config.yaml
n_experts: 128
lr_router: 0.000329
vocab_size: 4096
norm_eps: 1e-05
train_tokens: 353900000
dataset: "wikipedia_en"
Below are experts of layer 4 (counted from 0) of a mixture-of-experts language model. Rows are named router (the router's row for the expert), up (a neuron's input weights, with its number) and show model dimensions 0-255. Each number is 128 + 24 x the weight over its row's rms, rounded and kept within 0 to 255.
Before each expert's rows: "comes after" lists some tokens at least twice as common just before its tokens as in all text. This comes from a sample of Wikipedia text that the model never trained on. Tokens count by the router's weight.

# expert 71
comes after: " |", "\n", "|", ")\n", ";", ":"
router [113 155  92 159  74  75 114  69 134 125 149 145 135 132 121 146 104 103  78 141  77  70 127 131 108 143 150 148 115 137  85 133 114 144 130 113 145 114 169 114 113 135 149 129 159 140 132 142 115 134  87 113 124  93  85 120 179 166 119 101 167 129 152 133 130 142 129 167 159 133  97 163 126 173 142 117 134 114 161 101 138 129 121 122 103 136 131 122 114 158 125 141 156 124 121 151 139 125 108 161 136 134 123  91 142 146 183 157 142 163 110 115 106 159 107 141 120  85 109  66 113 134 145 110 159 112 150 146 151 117 155 120 157 101 155 145  82 113 129 172 129 122 145 122 150  76 121 168 129 140 147 156 126 200 134 123 132 136 148 113 145 121 136 118 122  96 138  92 165 147 140 119 121 123 109 128 149 150 155 152 117  90 137 135 172 127 159 136 163  82 117 160 125  83  95 129 152 126 136 166  97 152 119 134 158 118 102 149 114 166 108 103 128 120 109 133 145 172 118 132 125  95 159 154 129 127 126 106 144 109 133 136  87 138 149 126  93 151 159 129 152 107 125 118 143 123 159 140 137 155 155 156 148 173 157 145]
up0 [119 108 150 141 172 160 159 141 122 152  97 137 106 117 146 122 160 162 142 136 148 144 123 125  80 157 157 149 172 128 151 153 134 105 140 104 164  99  98 130 109  98 130 141 176 127 181 115 133 133 116 133 129 144 108 118  94 148 139 108 124 133 101 143 132 103  82 144 156 124 115 107 146 126  90  99 101 102 113 111 177  96 144 137 135 124  99 216 105 143 144 130 147  93  82 139 102 145 139 168 115 137  85 143 124 123 131 130 138 171 123 167 158 100 139 129 130  82 121 139 113 124 144 128 157 132 127 138 144 150 131 121 132  98  99 156 123 115 172 113 133 142 102 120 159 136 139 100 128 138 115 103 114 165 143 128 146 169 174 141 119 103 120 113 151 131 109 176 119  91 125 127  69 127 140 127 151 129 108 108  88  59 127 162 171 124 150 111 124 157 111 135  98 133 130 134 178 130 127 146 107 162 166 119  92 106 136 177  87 135  82  86 134 128 138 105 154  92 145 126 140  90 123 149 116 135 134 124  94 138  84 154 134 153 141 139 110 133 128 103 183 122 115  99 141 153 142 117 125  94 155 145 115 100 129 123]
up1 [226 156 144 158 115 126 167  95 120 111 136  92 150 133  86 123 118 156 112 130 123 122 100 140 142 140 124 110 109 145 153 151 158 143 103 132  89 155 179  90 103 159 132 111 157 132 165 148 124  93 112 131 114 114  82 118 131 146 108 121 128 117 126 133 136 128  72  95 134 108 129 138 133 146 126 116 146 110 127 133 126 107 139 148 143 146 120 109 144 129  92 113 142 170  80  72  89 117 108  72 118 154 133 180  98 111 146 132 135 128 142 136 133 135 129  70 136 120 151 125 158 123 166  84 150 113 167 118 166 148 100  81 119 111 147 107 118 122 146 103 129 135 125 123 174  95 150 132 145 164 179 120 109 166 122 106  94 130  97 115 148  92 139 113 134 104 142  83 115 110 144 106  99 159 122 147 144 113 111 145 126 157 111  94 138 129 115 152 125 148 154 139 132  99 133 127 152 132 112 169 116 159 102 148 140 152 130 138 132 147 171  93 148 114 164 115  89  98 127 157 105 140 115 116 154 161 101 131 137 134 179 113 125  94 147 136 149 129 148  84 193 125 110 108 109 135 100 140 122 144  94 135  95 130 137 142]
up2 [142 110 105 165 132 113 111 105 119 145  96 103 134 140 125 139 134 102 126 117 113 158 174 112 148 142 160 146 108 111 104 139 132 171 180 127  89 123 131 174 117 140 126 133 150 147 113 120 104 150 141 150 153 160 122  99 126 117 105 134  40 134 110 123 131  93 137 145  95  92 122 140 139 133 121 160 146 106 168 125 120 134 114 147 103 157 112  83 184 136  90 136 132 158 102 127 136 175 101 150 130 156 109 129 170  89 117 160 172 117 147 145 104 118 126 149 123 122  81 109 105 144 108 118 174 127 142 113 154 118 141 159 115 145 165 115 109 142 173 175 120 111 127 186 131 125 170 115 167  77  61 135 128 143 100 135 103 136 153 103 125  97 124 104 112  87 118  98 120 141 108 113 154 147 179 151 112 119 127 103 129 128 136 110 142 123 134  92  98 161 164  94 138 133 133 128 117 123 130 136 100 147 108  89  94 147 150 101 137 149 120 159 112 102 111 115 115 132 127 134  91 128 131  81 141 118 119 130 107 132 152 122 148 102 150 172 147 138  62 130  79 125 158 140 132 146 105  87 119 126  89 123 128 108 121 122]
up3 [138  68 112 135  85 129  86 207 113 122 139 110 162 122 126 137 153 118 168 118 131 113 126 108 102 105 148 113 136 100  85 151 157  97  73 123 139 161  94 101  92 137 112 164 136 133 153  76 112 119 101 126 146 160 128 155 182 166 145 146 124 122 155 158 124  91 132 125 150 172 124 137 117 122 110 136 115  97  96 126  98 142 114 125 141 130  82 144 153 135 103 116 153 123 131 168 148 135  81 126  96 134  86 109 144 139 137  98 132 164 129 118 149 135 131 127  98 152 143 126 127 115  99 139 127 158 159 134 153 143 104 125 116 162 113 137  99 165 132 125 102 115 182 117 157 108 142 106 124 103 134 114  88 156 134 124 160 144 134 138  79 157 157 126  74  99 119 145 110 104 115 128 136 114 106 147 122 121 155 120 105 110 121 100 108 133 159 129 104 130 127 137 120 135 157 107 108 128 150  84  98 134 108 118 145 141 167 111 110  92 136 135 120 123 136 113 107 112 115 153 143 125 170  99 132 178 119 125 167  74 122 142  60 103 151 128 118 138 154 119 159 111 107 118  57 118 130 109 177 112 121 119 172 121 139 116]
up4 [123 152  99 121 120 116 171 167 116 139 150 130 106 118 175 122 139  90 110 137 128 149 124 135 112 138 140 129  97 160 156  93 157 144 120 157 133  91 162 108 113  96 109 107 109 133 126 143 160 143 175 129 100 130 122 123  94 146 123 120 116 109 116 138 120 119 107 161 143 143 147 160 138  91 133 115 121 142 157  96 138 115 138 115 193  81 117 160 140 117 136 123 146 137 114 144 159 102 137 155 129 157 130 141  87 167 106 144  72 134 114 122 117 105 104  94 203 163 121 151 132 118 134 119 107 127 129 102 140  95 115 117 101 161 101 114 166 163  86 155 145 146 124 158  75 128 142 103 104 102 108  93 135 124 121 105 119 101 107 127 151 108 112 150 130 109 110 207 121 125 187 127 158 142 133 115 112 128 132  82  79 106 107 107 146 124 129 137 145 125 101 115 149 117 126  84 113 133 140 133 130 108 145 132 102 135 173 138 129 164 124 158 143 114 127 133 109 120 111 137 130 128 128  98 103 160 140 104 171 119 113 139 185 121 174 118 143  96 115 141 147 130 155 110  42 126 160 104 108 143  71 140 126  95 131 138]
up5 [138 109 169 122 133 110  76  95 128 112 134 100  78 108 117 117 113 139 154 143 130 153 105 139  90 122 117 165 147 131 121 116 141 118  94 128 156 148 142 133  77 134 118 142  91  84 142 150 152 152 123 136 144 119 115 150 125 139 147 117 153 139 161 129 152 123 138  91 122  91 143 118 182 115 124 134 112  57 179 105 154 109 120 102  73 132 119 121 138 133 152 152 120 170 145 115 145 156 136 170 130 130 136 119 138 116 106 187 113 121 147 149 124 111 136 123 132 166 138 129 123 157 146 107 152 148 102 158 161 157 105  76 134 111  90 134 134 107 137 126 139 108 141 100 108 169 127 132 134  88 116 126 127 134 131 133 187  88 122  92 177 171  77 109 110 126 122 151 140 106 102 155 141 129 203 102  54 132 163 143 124 133 137  85 133 105 113 139 151 125 120  80 106 166 112 118 133 125 153 135 148 117 102 150 112 135 153 109 126 110 141 114 123 115 125 135 118 148 125 137 135  78 145 111 136 138  96 128  91 123 137 123 171 109 117 100 154 178 142  97 159 140 173 135 139 114  99 107 136 135 162 161 101 153 147 134]
up6 [167 107 120 158 143 164 115 166 170 131 134 153 115 140 123  85 129 112 128 199 130 143 103  99 118 128 154 156 118  69 169  94 149 155  85 156 114 150 116 128 151 112 145 136 139  87 126 142 130 151 141 195 145 107 100 101 139 122 150 110 148 104 110 174  97 158 122 183 142 115 114  68 119 156 118 144 103 127 173 115 167 119 110 131 148 140 127 152 133 110 146  97 118 113 144 132 168 153 138 106 102 126 100 157 142 107 109 104 153 134 139 143 126 124 119 140 149 170 101 153 138 127 118 138 136 188 131 144 110 133 135 118 119 144 171 116  97 105 116 116 138 114 110 139 106 105 102 155 145 164 102 134 145 139 156 127 131 131 163 121 109 181  83 123 106 109 138 101 120 133 125 121 140 157 167 130 140 125 121 137 137 117 151 158 154  95 136 120 126 156 106 143 141 160 157 147 103 128 155 163 100  82  84 126 120 145 123 138 134  80 131 113 124 135 137 150 119 111 102 100 127 113 132 159 125 136 104 117 131 122 127  98 166 152  92 115 156  91  98 130 162  80  64 128 113 129 132 175 115 109 102 177 142 121 122  83]
up7 [124 140 148 126 147 140 141 113 116 107 128 143 158 150 121 120 141 160 169 158 125 118 110  92 138 137 167 123 124 163 155  99 141 154 139 128  92 137 103 132 153 117 137 102 121  84 161 131 117 152 156 118  63 143 161 157 165 125 123 163 117 119 126 124 105 148 171 136 104 111 128 146 139 135 147 143 169  80  76 139 166 104 100 136 123 149 194 113 122 126 125  89 135 120 128 169  84 129  95 109  94 144 132 105  95 117 128 166 143 144 178 168 142 163 125 131 109 116 120 135 140 126 143 161 126 126 129 119 111 138 116  85 133 139  87 157 137  79 162 156 158 144 154 110 130 113 162 106 105 128 153 135 119 139 150 124 157 163  86 135 129 118 152 126  93 116 140 143 147 152 150 132 143 158 149 133 152 155 139 107 138  99 122  91 128 138 124 188  75  95 123 161 102 105 134  91 138 114 170 134 159 154 124  95 123 108 132 101 171 121  69 102 162 142 142  92 114 134 183 104 149 152 161 134 142 118  77 102 144 145 104 118 172 133 140 100 131 131  90 144 133 139 136 152 146 125 105 122 124 132 134 140 150 133 114  69]
up8 [137 121 160 140 152 131 121 120 124 139 101  87 101 125 144 141 140  99 129  88 161  97 119 131 125 140 130 117 156  87 106 107 159 157 118  92 103 181 145 158  98 103 114 163 122 138 152 160 121 180 112 111  88 155 112 131 124 142 107  99 178 107 130 124 143 161 122 150 123 141 133 163  77 144 138  95 138 156 119 143 134  72 103 155 128 118 123  98 146 116 164 167 143 175 103 134 146 130 133  94 103 144 144 119 140 108  99  90  84 171 145  73 104 132 167 126 116 140 165 131 134 129 110  83 155 122 148 113 125 138 126 126 137 217 157 147 160 121 155 149 134 112 105 149 106 130 120 114 150 116 158 133 116 102 133 137 181 127  64 127 160 101 125 126 134 167 141  99 111 134  83 123 145 114 128 140 125 111 143 134 150 128 123 104 137 131  98 107 121 175 107 122 117 139 158 128 175  94 119 154 139 125 119 117 111 117 143 146 129  83  97 102 151 138 101 124  73 101 134 141 153 168 137 111 107 116 151 121  91 124 106 177 130 158 129 138 149  87 154 131 130 149 114 103 115 146  78 121 163 129 127 119  97 131 128 122]
up9 [131 112 103 162 140  91 125 109 151 118 108 103 110  99 139 133 145 170 158 153 131 127 152 119 154  65 142 138  80 144 138 141 124 131 125 129 108 133 114 149 131 117 133 157 133 155 132 140 122 127 165 132 142  97 123 157 116 114 141 141 137 136 105 118 115 107 121 151 127 150 139 138 123 189 130 125 129 107  44 151 161 147 123 164 135  88  72 165 136 132 110  92  95 123 153 135 143 165 127 131 123 111 143 160 109 118 145 156 147 128 172 112 167 135 138  95 132 141 114 113 123 137 129 127 121 131 130 105 125 143 199 169 119  79 156 144 114 126  79 140 120 112 144 120 104  93 159 117 157 100  71 147 109 121 140 157 114 112  88 148 161 146 101 107 181  97 134 101 120 126 123 128 145 135 109  94 132 142 141 102 116  97  50 134 102 124 123 166 137 131 170  81 105 114 145 140 135 128 114 127 150 135  60 176 135 155 149 136 179 141 129 121 166 154 118 162 129 145 123 141  97 159  82 151 120 119 132 120 121 147 123 115  99 129 146 143 191 147 104 119 145 149 122 140 123 160 158 132 138 143 163 144 123 109 122 125]
up10 [112 122 118 118 146 150 136 105 118 107 134 104 127  79 110 128 104 150 131 146 129 129 123 121 145 153 145 128 132 150 123 153 126 106 183 125 132 109  86 109 146 162 104 115  81 113 100 169 147 135 168 137 118  79 155 107 133 130  91 149 121 116 130 144  73 123 135 120 139 152 107 149  86 155 124 112 118 142 154 122 154 142 108 147 177 118 159 132 118 137  92 113 115 128 105  88 103 157 153 141 129  97 129 124 192  83 153 128 138 146 115 152  78 150 105 125 187 130 174 156 150 125 106  99 126 157 142  96 146 125 189 111 128 135  85 109 115 125 169 168 120 112 180 115 119 121 132 101 131 187 104 114 159 152 161 131 138 108  93 133 166 142 101 133 122 137 118 105 127 124 167 144  98 127 105  92  52 122 117 117 139  91 168 143 166 126 156 115 154  77 126 168 125 128 162  90 143 152  90 147  75 126 142 143 139 145 124 134 158 141 105 139  80 124 124 162 122 105 113 134 154 124 133  88 149 100 132 123 161  91 115 104 102 118 138 120 103 124 146 112 111 141 108 126 133 142 143 101 133 132 116 130 146 128 146 131]
up11 [ 94 105 161 100 165 123 126 165 125  97  83  82 136 158 151 129 121 156 109 135 131  84  94 138 136  44 137 157  85 102 122 155 113 191 108 114 128 126 105 163 124 142 123 119 153 129 107 124 108 140 136 138 117  47 121 138 114 161 133 155 143 116 105 128 114 140 130 100 121 144 143 121 155 132 158 108 110 154 157 117 117 154 105 124 146 156 144 114 132 146 141 127 121 158 125 105 115 149 133 187 154 158 108 138 136 116 148 158 124 114 165 142 158 150 133 118 153  67 115 146 182 124 131 171  97 141 113 149 148 136  89 125 133 138 137 170 142 102 156 106 146 180 115 151 140 155 153 153 140 142 150 123 123 129 139 127 114 113 164 139 112 179 120 142 120 113 131 140  93 134 127 135 134 139 159 176 152 137 134 136 167 174  92 175 151 133 111 125 120 128 129 110  77  99 141 120 133 107 124 116 113 150 153 110 151 114  99 106 120 125 131  93 130 127 112 157 125 117 117 161 122 176  86 139  66 100 118  82 145 106 117 163 174 107 116 119 146 150 136 142 138 116 123 143 139 102 162 147  83 142 102 148 135 126 139 150]
up12 [175 121 144  82 114 130 135 140 147 167 155 100  92 105 174 125 141 161 115 175 108 134 129 145 118  95 128 183 138 147 160 135 135 161 105 117 154  98 100 187 115 161 144 131 110 151 143  96 153  96  81 117 115 115 110 105 153 133 111 149 143 141  94 140 175  91 153 112 121 121 119 114  95 117 126 148 131  99 158 119 146 137  98 127 157 147 128 142  81 129 153 128 140 149  88 148 108 103 113 125  94 129 106 125 139  98 112 146 153 178 126  77 135 144 149 163 108  83 129 159  81 133 136 137 113 118 157 141 127 108 149 124 146 124 151 105 116 103  76 137 133 153 115 122  93 181 115 124 129 100 179 102 117 142 139 128 169 145 138 142 125 114 137 133 146 111 131 138 124 114 165 108 152 156 107 123 142 171 126 109 106 136 127 156 171 156 134 117 132  85 127 131 115 153 105 127  94 115 143  79 111 114 105 106 154 139 138 144 112 130 132 103 135 146 141 151 201 130 138 121 115 104 166 154 147 109 124 118 103  91 131  89 146 135 136  96  90 101 149  83 111 144 131 138 141 123 166 171 123 145 102 144 127  62 107 124]
up13 [120 142 181 158 120 125 126 113 109  97 139 140 107 112 122 115 102 158 167 117 160 117 113 113  99 133 160  86 108 138 142 139 145 123 106 174 148 138  57 154 111 151 113  83 149  96 147 142 112 152 137 139 134 111  93 160 146 140  95 127 115 139 111  65 106 115 157 134 178 125 101 126 113 107 137 138 106 139 122 128 174 175 124 106 165 130  99 131 121 119  54 157 134 112  98 147 101  88 143 175 155 116 147 105 159 172 128  92 137  73 131 102 129  87 130 155 154 145 101 142 109 111 160 134  93 135 128 132 133 155 137 123 136 121 142 120 172 134 167 105 156 112  72 130 120 106 127 111 143 123 134 121 105 113 118 139 110  98 107 146 147 112 137 130 134 148 127 111 117 116  91 149 155 145 134 186 119 108 127  98 144 137 150 162 110 142 165 131 126 129 160 103 134 172 112 117 123 123 133 102 133  87 152  96 103 171 120 142 153 149 137 161 119 110 123 111 116 114 154 106  92 148  70 163 173 145  88 129 141 124 130 103 159 112 134 141 177 112 135 131 115 133 140 130  96 145 121 122 159 135  73 131 155 109 116 130]
up14 [103 145 104 131 117 112 168 142 168 114 113 106 154 149 152 105 171 138 103 136 129  83 148 126  89  94 145 146 154 164 122 150 157 125 115 114 110  93 103 104 123 132 129 121 103 160 138 154  94 110 151 126 121 151 134 140 117 140 115 158 149 131 130 113 124 122 101  81 160 126 135 161 125 121 148 143 100  79 118 108  97 137 101 160 112 171 120 138 139 123 101 139  96 124  83 154 134 125  88 100 142 139 129 112 112 135 101 134 159 126 150 144 174 140  93 113 114 171 128 149 126 160 139  97 116 111 158 143 110 101 147 158  99 135 175  96 146 136 135 124 117 118 108 136 131 110 122 147 116 165 114  89 137 197 120 124 171 119  77 154 135 144 114 149 120 110 144 161 114 181 127 137 122 121 123 130 141 113 156 166 168 187 131 121 132  74 117  94 122 117 100 117 169 164  92  98 107 122 129 123 122 138 139 162 136 159 141 181 110  85 132 131 112 157 113  77 141 133 103 116 174  76 129 124 146 134  99 110 133 132 127 170 140 139 110 109 130 126 135  83 106 133 112 111 118 161 100 134 114  90 154 120  98  54 139 118]
up15 [127 103 108 109 151 117  92  81 130 134 124  95  98 119 129 125  92 113 132 129 155 135 145 146 110 132 104  84 124 160 164 154 133 115 106  94  93 128 109 102 139 119 145 153 113 154 118 150 143 107 140 139  95 154  92 115 110 158 119 142 132 114 121 161 149 149 136 137 101 132 102 146 129 122 110 152  99 161 122 154 138 169 149 115 141 172 102 110 135  85 100 104 141  91 138 146  60 127 112  99 126 109 105 136  99 156 133 143 132 138 151 116 121 116 156 124 150 116 106  89 181  91 102 139 107 112 138 145 118 117 148 125 127 104 138 173 162 147 138 129 125 174  94 189 135  64 126 122  88 135 117 138 153 117 126 119 107  58 149 107 134 101 171 126 109  95 134 112 146 131  78 149 106 100 107 131 117 158 150 114 150 127 140  96 121  91 132 153 140 128 101 121  96 100 105 113 138 132 141 142 116  67 106 150 152 163 100 106 149 109  99 108 107 111 133 130 132 126 127 118 118 147 129  84 129 157 130 124 143  93 131 147 125 103 105 106  81 148  71 117 159 109 133  68 189 153 159 130 130 143 162 139 155 150  97 141]
up16 [150  88 162 100 107  85 137 173  97 144  95 141 124 133 127 144 120 124 118 119 123  99 117 111 122 148 109 142 122 112 105 152 124 107  89 114 131  93 111 107  93 109 134 141 111 118 135 117 139 161 102 119 143 165 192 130 146 129 130 124 135 127 120 101 151 169 115 117 119 158 103  98 107 136 118 136 138 131 116 127 106 138 113 127 165 105 104 109 174 125 119 120 120 124  81  78 118 134 139 128 103 129 168 164  87 104 159 117 116 165 126 113 101 133 158 171 146 135 137 102 159 132 166 101 112 119 111 135  73 134 108 102 125 116  95  95 107 123 128  75 132  99 201 123 129 190 119 160 144 144 143 148 118 160 134 114  85 146 140 127 144 102 139 104 156 116 100 156 145 176 127 151 141 133 172 131 128 124 145  69 160 103 122 112 135  91 149 142 129 140 163 158  97 136 141 160 111 120 111 146  86 119  85 120 139 157 122 149 153 165  81 132 110 137 117 156 125 130 146  96 104 100  94 138 126 170 124 125 144  99 137 150 152 123 119 119 135 118  85 110  91 134 139 107 135  87 109 143 140  93 189 157 117  97 171 129]
up17 [146 155 108  82 106 125 131 171 125 152 142 152 120 131 125 151 114 102  87 131 177 131 125 123 137 128 123 142 176 130 131 154 142 150 125  70 102  90 138 105 128 130 121 133 107 114 136 151 129 121 120 122 111 103 122 142 113 105 108 141  91 128 120 186 126 119 124 123 138  97 111  99 109 136 131 107  98 139 134 117 149 172 118 140 110 100 140 138 113 153 134 140 129 148  97 160 103 129 156 120 108 185 161 122 150 149 142 121 148 108 109  95 111  89 175 135  96 158 123 103 115 144 153 116 132 141  95 133 185 144 102 169 168  88 115  74 141 138 136  94 106 152 124  92 132 125 112 142 130 125 155 152  72 154 148 142 166 142 134 113 135 168  75 112 163 125 136 138 149  89 144 128 138 172 179 166 142 159 119 122 118 115 156 139 115 133 107 137 127 136 102 171 127 144 145  70 156 123 151 177 149 120 100  97 141 138 153 106 148  77  97  96  82 109 118  85 130 153 137 120  96 140  79 104 120 106 155  91 150 128 120 106 104 144 136 104 118 153 105  92 103 146 129 149  95 153 132 155 129  90 120 102 122 118 158 107]
up18 [140 142 156 135 149 148 154 175 151 112 143 127 133  98 123 104 157 168  94 147 129 131 103 118 149 131 116 142 122 188 120 169 145  90 177 128  83 173 146 104 119 114 146 111  90 134  90 140 109 157  97 145 142 135 103  93 102 144 102 143 123 129  93 109 124 154 130 109 139  93 146 138 131 145 120 139  78 146 120 118 125 140 119 108  98  96 106 133 162  83 127  98 125 116 127  92 132 134 116 112 113 129 121  92 105  94 127 109 110 129 136 141 154 101 145 124 147  82 123 137 103 126 100 155  92 161 141 112 136 122 117 156 169 172 121 108 148 155 103 121  96 163 123 144 122 128 149 114 149  71 116  93  95  67 152 115 125 143 106 128 126 135  71  98 126 143 148 138 109 131 131 139 143 136 154  91 101 137 138 146  90 150 148 105 146 130 119 158 113 113 128 102 105 134 137 211 108  90 145 145 115 135 109 145 144 172  77 105  83 120 142 103 150  92 173 132 132 116 137 106 161 127  95 114 171 137 155 103 115 124  72 163 121 163 159 137 116 140 140 145 110 102 170 153 130 145 106 120 134  92 136 149 114 139 138 142]
up19 [181 125 107 100  99 128 155 109 107  98 130 140 126 141 166 139 170 157 114 188 120 117 128 120 160  92 134 134 172  85 128  91 129 108 157 153 127 126 147 111 113 150 125 170 103 101 101 167 121 141 155 135 152 160 115 106 113  99 121 159 104 117 136 148 126 115 114 124 131 123 118 135 106 161 134 156 160 161 142 132 153 161 145 134 109  95 136  90 121 138 163 146 120  93 154 142 103 134 123 152 139 150  99 141 152 173 115 137  94 131 141 103 172 144 169 105 120 117 153 133 121 123  94 149  99 134 161 146 139  89 110 116 167 104 134 124 105  96 108 147 109 147 156 126 132 153 127  98  98  92 133 108 142 175 110 102 135 109  79 107 136 107 100 115 119 147 132 133 113 114 141 160 112 143 133 169 142 118 141 113 188 137 130 133 110 125 165 110 130 139 148 157 121 143 101 123 168 144 132 129 129 132 127 110 139  97 120 173 110 134 128 117 171 154 142  93 149 150 167 115 121 148  98 141 116 166 125 124 125 148 150  97 150  90  87 188 104 137 129 158 168 139 118 129 132 203  98  85  80 141 169 150 168 110 164 122]
up20 [ 66 119 139 155 107  89 130 158 149 167 136 120 122 129 158 133 140 119 157 157 133 133 141 141  95 161  83 131  99 145 111 156 121 142 132 167 133  92 149 162 118 109 141 161 103 103 168 182 148 122 121 162 131 122 111 102 122 145 103 126 107 129  89  89 100  93 117 112 102 143 108 112 151  94 147 148 132 154 143 140 137 157 105 144 153 109 111 140  99 135 136 131 142 107 135 139 113 134 139  86 144 119 132 154 108 129 126 134 182 135 120 161 114 138 124 146 127  88 115 171 134 114  86  96 128 129 145 147 117 126 115  92 128 159  94 176 126  97 116  94 124  86 111 124 118 126 128 145 100 126 142 120 111 129 143 107 151  87 180 116 131 147 139 110 136 168 143  98 142  70 146 105 185 104 157 138 131  86 125 164 140 116  81 104 101 126 116 117 125 140 159 125 122 129 176 148 161  96 133 167 143 151 141 159 168 114 122 157 141 125 115 143  62 141 125 122 116 109 166 163 143 109 120 128 117 113 155 146 177 109  81 149 137 120 138 106 132  89  99  56 150 118 148 167 140 168 117 120 131 152 108 117 154 149 136 133]
up21 [117 117 117 132  75 113 150 132 137 139 108  92 174 131  53 121 157 107 122 139 158  92 147 138 155 116  90 104 121 150 127 138 139 109 131 147 140  86  91  88 144 117 156  68  99 125 122 133 141 143 135 132 105 138  81  79 144 128 131 104 152  81 153  89 158 143 151 174 145 123 119 159 152 116 136 135  82  95 117 123 155 105 154 147 154 114 147 115 136 122  99 100 111 183 165 161 129 140 120 134 118 158 109 133  86  91 145 139 145 133 133 124 112 121 107 165 110 107 179 137 107 110 133 159 148 144 133 116 152 102 124 175  93  89 111 162 116  87  82 135 134 162 111 123 140  70 141 120 153 125 127 128 115 133  96 107 160 142 103 155 122 117 151 114 128 136 116 117  95 137 156 141 108 137 127 127 134 110 139 146 164 168 133 172 136 128 118 107 116 152 107 141 106 152 130 117 122 133 139 167 122 154 125 111 127 141 145 121 147 154 123 137 138 124  65 164 146 119 131 130 111 134 168 121 131 145 105 149 125 134 120 100  83 109 124 143 132  86 167 128 145 109 150 142  79 123 121 112 168  77 162 155 112 131 191 131]
up22 [ 98 135 120 171 142 101 130 144 109 114 162  75  50 134 183 103 118 120  97 137 139  97 137 104 127 120  86 147 152 149 115 130 148 149 112 160 116 108 119 129 129 188 132 111 181 125 125 108 123 133 158 127  99 157 131 139 157 129 134  97 111 134 116 118 129 102 103 156 112 135 132 125 153 135 110 118 124 126 141 166 184 106 121 139  55 153 152 126 133 161 144 145 126 133 108 141  91 134 131 149  99 180 144  89 115 124 149 152 172 129 123 159 128 151 114 124 124 150 126 133 140 145 159 167 141 170 183 127 101 159  74 148 155 131 172  94 131 118 155 147 127 135 177 116 103 121 170 151 115 149 137 141 118 130 147 168 123 119 133 158 156 109 156 116 122 146 109 109 113  99 107 137 154 125 116 164  66 123 109 123  99 141 156 143 150 105 147  80 135  96 120  87 146 122 142 141 143 121 150 104  86 109 135 159 127 119  95 119 128 130 115 139 132 178 123 166 122 134  96 114 108 102 147 134 136 139 152 129 127 134 131 166  69 145 130 108 119 114 106 156 169 146 125 161  91 139 161 124 154 110 127 133 121 161 163 137]
up23 [137  83  81  83 129 149 112 160 144 119 118 107  92 117 107 138 184 100 138 106 131 147 142  90  94 109 126 107 124 135 118 132 113 120 132 191 128 117 109 111 165 166 134 117 147 128 185 140 134 173 108 138 125 138 126 164 161 101 131 128 155 113 145 177 174  89 147 142  93 168 118  85  92 113 145 109 119  95 138 120 137 120 136 119 155 134 138  62 129 122 110  83 103 161 114 161 112 150 123  89 129 162 133 174 145 156 126  93  88  79 136 128 137 112 103 134 112 144 159 134 159 108 136 113 111 158 110 133 161  94 136  91 155 111 145 127 124 130 123 131 120 128 120 124 129 112 178 176 138 175 121 131 135 148 147 139 120 109 139 141 141 121 104 121 133 116 131 136 105 121 117 142 166 121 140  92 119 108 126 145 143 138 128 135 142 125 124 159 121 160 158 144 106 134 111 154 104 132  88 111 138 126 154 110 117 190  98 141 103 125 125 126 128 122 151 109 199 148 173 146 117 121 148 108 121 127 157 133 148  71 107 169 108 196 168 165 149 131 144 135 115 171 130 141 121 123 128 110 125 137 177 143 133 112 113 105]
up24 [137 109 113 154 138 145 104 123 117 136 137 126 160 129 131 136 131 116 120 122 113 137  93 119  91 155  95 196 144 132 142 161  99 137 102 119 135 101 132  83 153 138 123 117 177  98 101 140  89 107 165 109 111 149 107 121 120 108  61 163 177 110 102 144 181  94 142 100 112 191 115 121 141 163  86 144 139 124 113 134 124  92 152 118 148  98 126 124 109 100 150 178 120 149 132  82 124 124 121 118 160 122 102 130 112  96  87 149 163 175 114 111 125 113 137 129 120 105 129 141 169 165  83 154 123 135 108 134 150 123 153 142 127 112  92 130 142 151 144  78 128 125 144 133 132 153 171 131 119 119 129 123 135 192 145 126 208 168 114  75 140 115 125 129 149 142 157 133 134 140 163 149 141 157  94 139  95 144 157 137 111 115 131 113 115 112 120 141  87 140 113 158 113  79 125 141  95 150  93 127 129 118 166 147  92 143 152 139 101 127 138 147 154 146 123 125 130 117 109  67 137 145 112 128 112 158 137 152  95 125 122 106 155 132  95 114 177 107 111 126 101 152 112 124 140 140 141 113 145  93 106 142 114 151 112 135]
up25 [101 160 132 144 112 128 155 154 175 172 103 126 125 124 104 132 126 126 140 123 138 135 128  90 127 120 148 183 144 118 122 129 143 108 148 139 103 150 142  81 106 169 132 115 106 144 133 112 163 119 163 163 124  78 131 177 123 143 167 121 104  75 117 129 180 156 132 117 120  97  78 116 123  89  97 121 116 140 116 113 135 109 139 145 114  90 141  94 101 114 128 140 147 170  94 128 107 129 103 183 133  98 127 148  92 121 128 119 131 124 165 156 119 140 128 117 148 166  97 136 114 125 132 102 129 113 124  87  93 173  85 107 136 138 116 126 127 138 126 147 128 160 143 113 123 125 131  98 102 101 117 129  77 144 130 114  99 120 135 128 111 143 149 101 122  96 165  99 143 102 193 109 132  69 105 128 114 151 189 140 172 135 101 167 126 127 117  77 152 143 151 122 116  96 158 131 128 102 126  90 134 126 140 113 135 146 147 122  99 108 118 186 121 140 140 113 144 132 110 102 143 174  98 133 126 121 101 148 100 121 104 106 129 119 127 113 127 118 156 139 131 143 110 104 159 186 100 136 166 159 139 155 104  98  96  67]
up26 [140 119 119 144 106 150 115 134 116 130 135 143 147  98 157 136 121 113 125 104 121 173 148 123  80 136 131 144 100 115 119 127  89 180 128  99 148 128 122 134 179 131 128 138  88 120 136 116 103 145 169 148 117  64 130 143  89 120 106  80 143 136  88 118 156 123 133 111 152  83 110 131 110 105 119 133 113 177  99 127 131 109 127 106 105 104 113 148 148 119  96  88 117  92  88  85 132 148 122 123 131 158 134 116 122 118 109 122 162 156 109 144 153 127 129 138 118  75 168 111 121 125 139 136 125 138 137 116 147 134  97 109 125 132 128 127 196  31  83 124  98 133 142 136  70 127  95 108 139  99 119 128 129 143 129 130 113  72 133 109 150 149 157 137  99 167 137  83 158 103 118 149 123 130 136 109 142 117 109 121 158 119 126 120 112 120 119 153 115 106  78 111 166  75 138 131 168 137 103  75 148 101 129  86  87 104 141 118 145 164 131 133 118 113 159 113 112 126 140  84 107 113 126 149 157  83 132 130 124 129 120 168 115 108 117 133  73 101 151 113 167 115 104 138  97 142 147 102 104 101 138 131 113 112 154 122]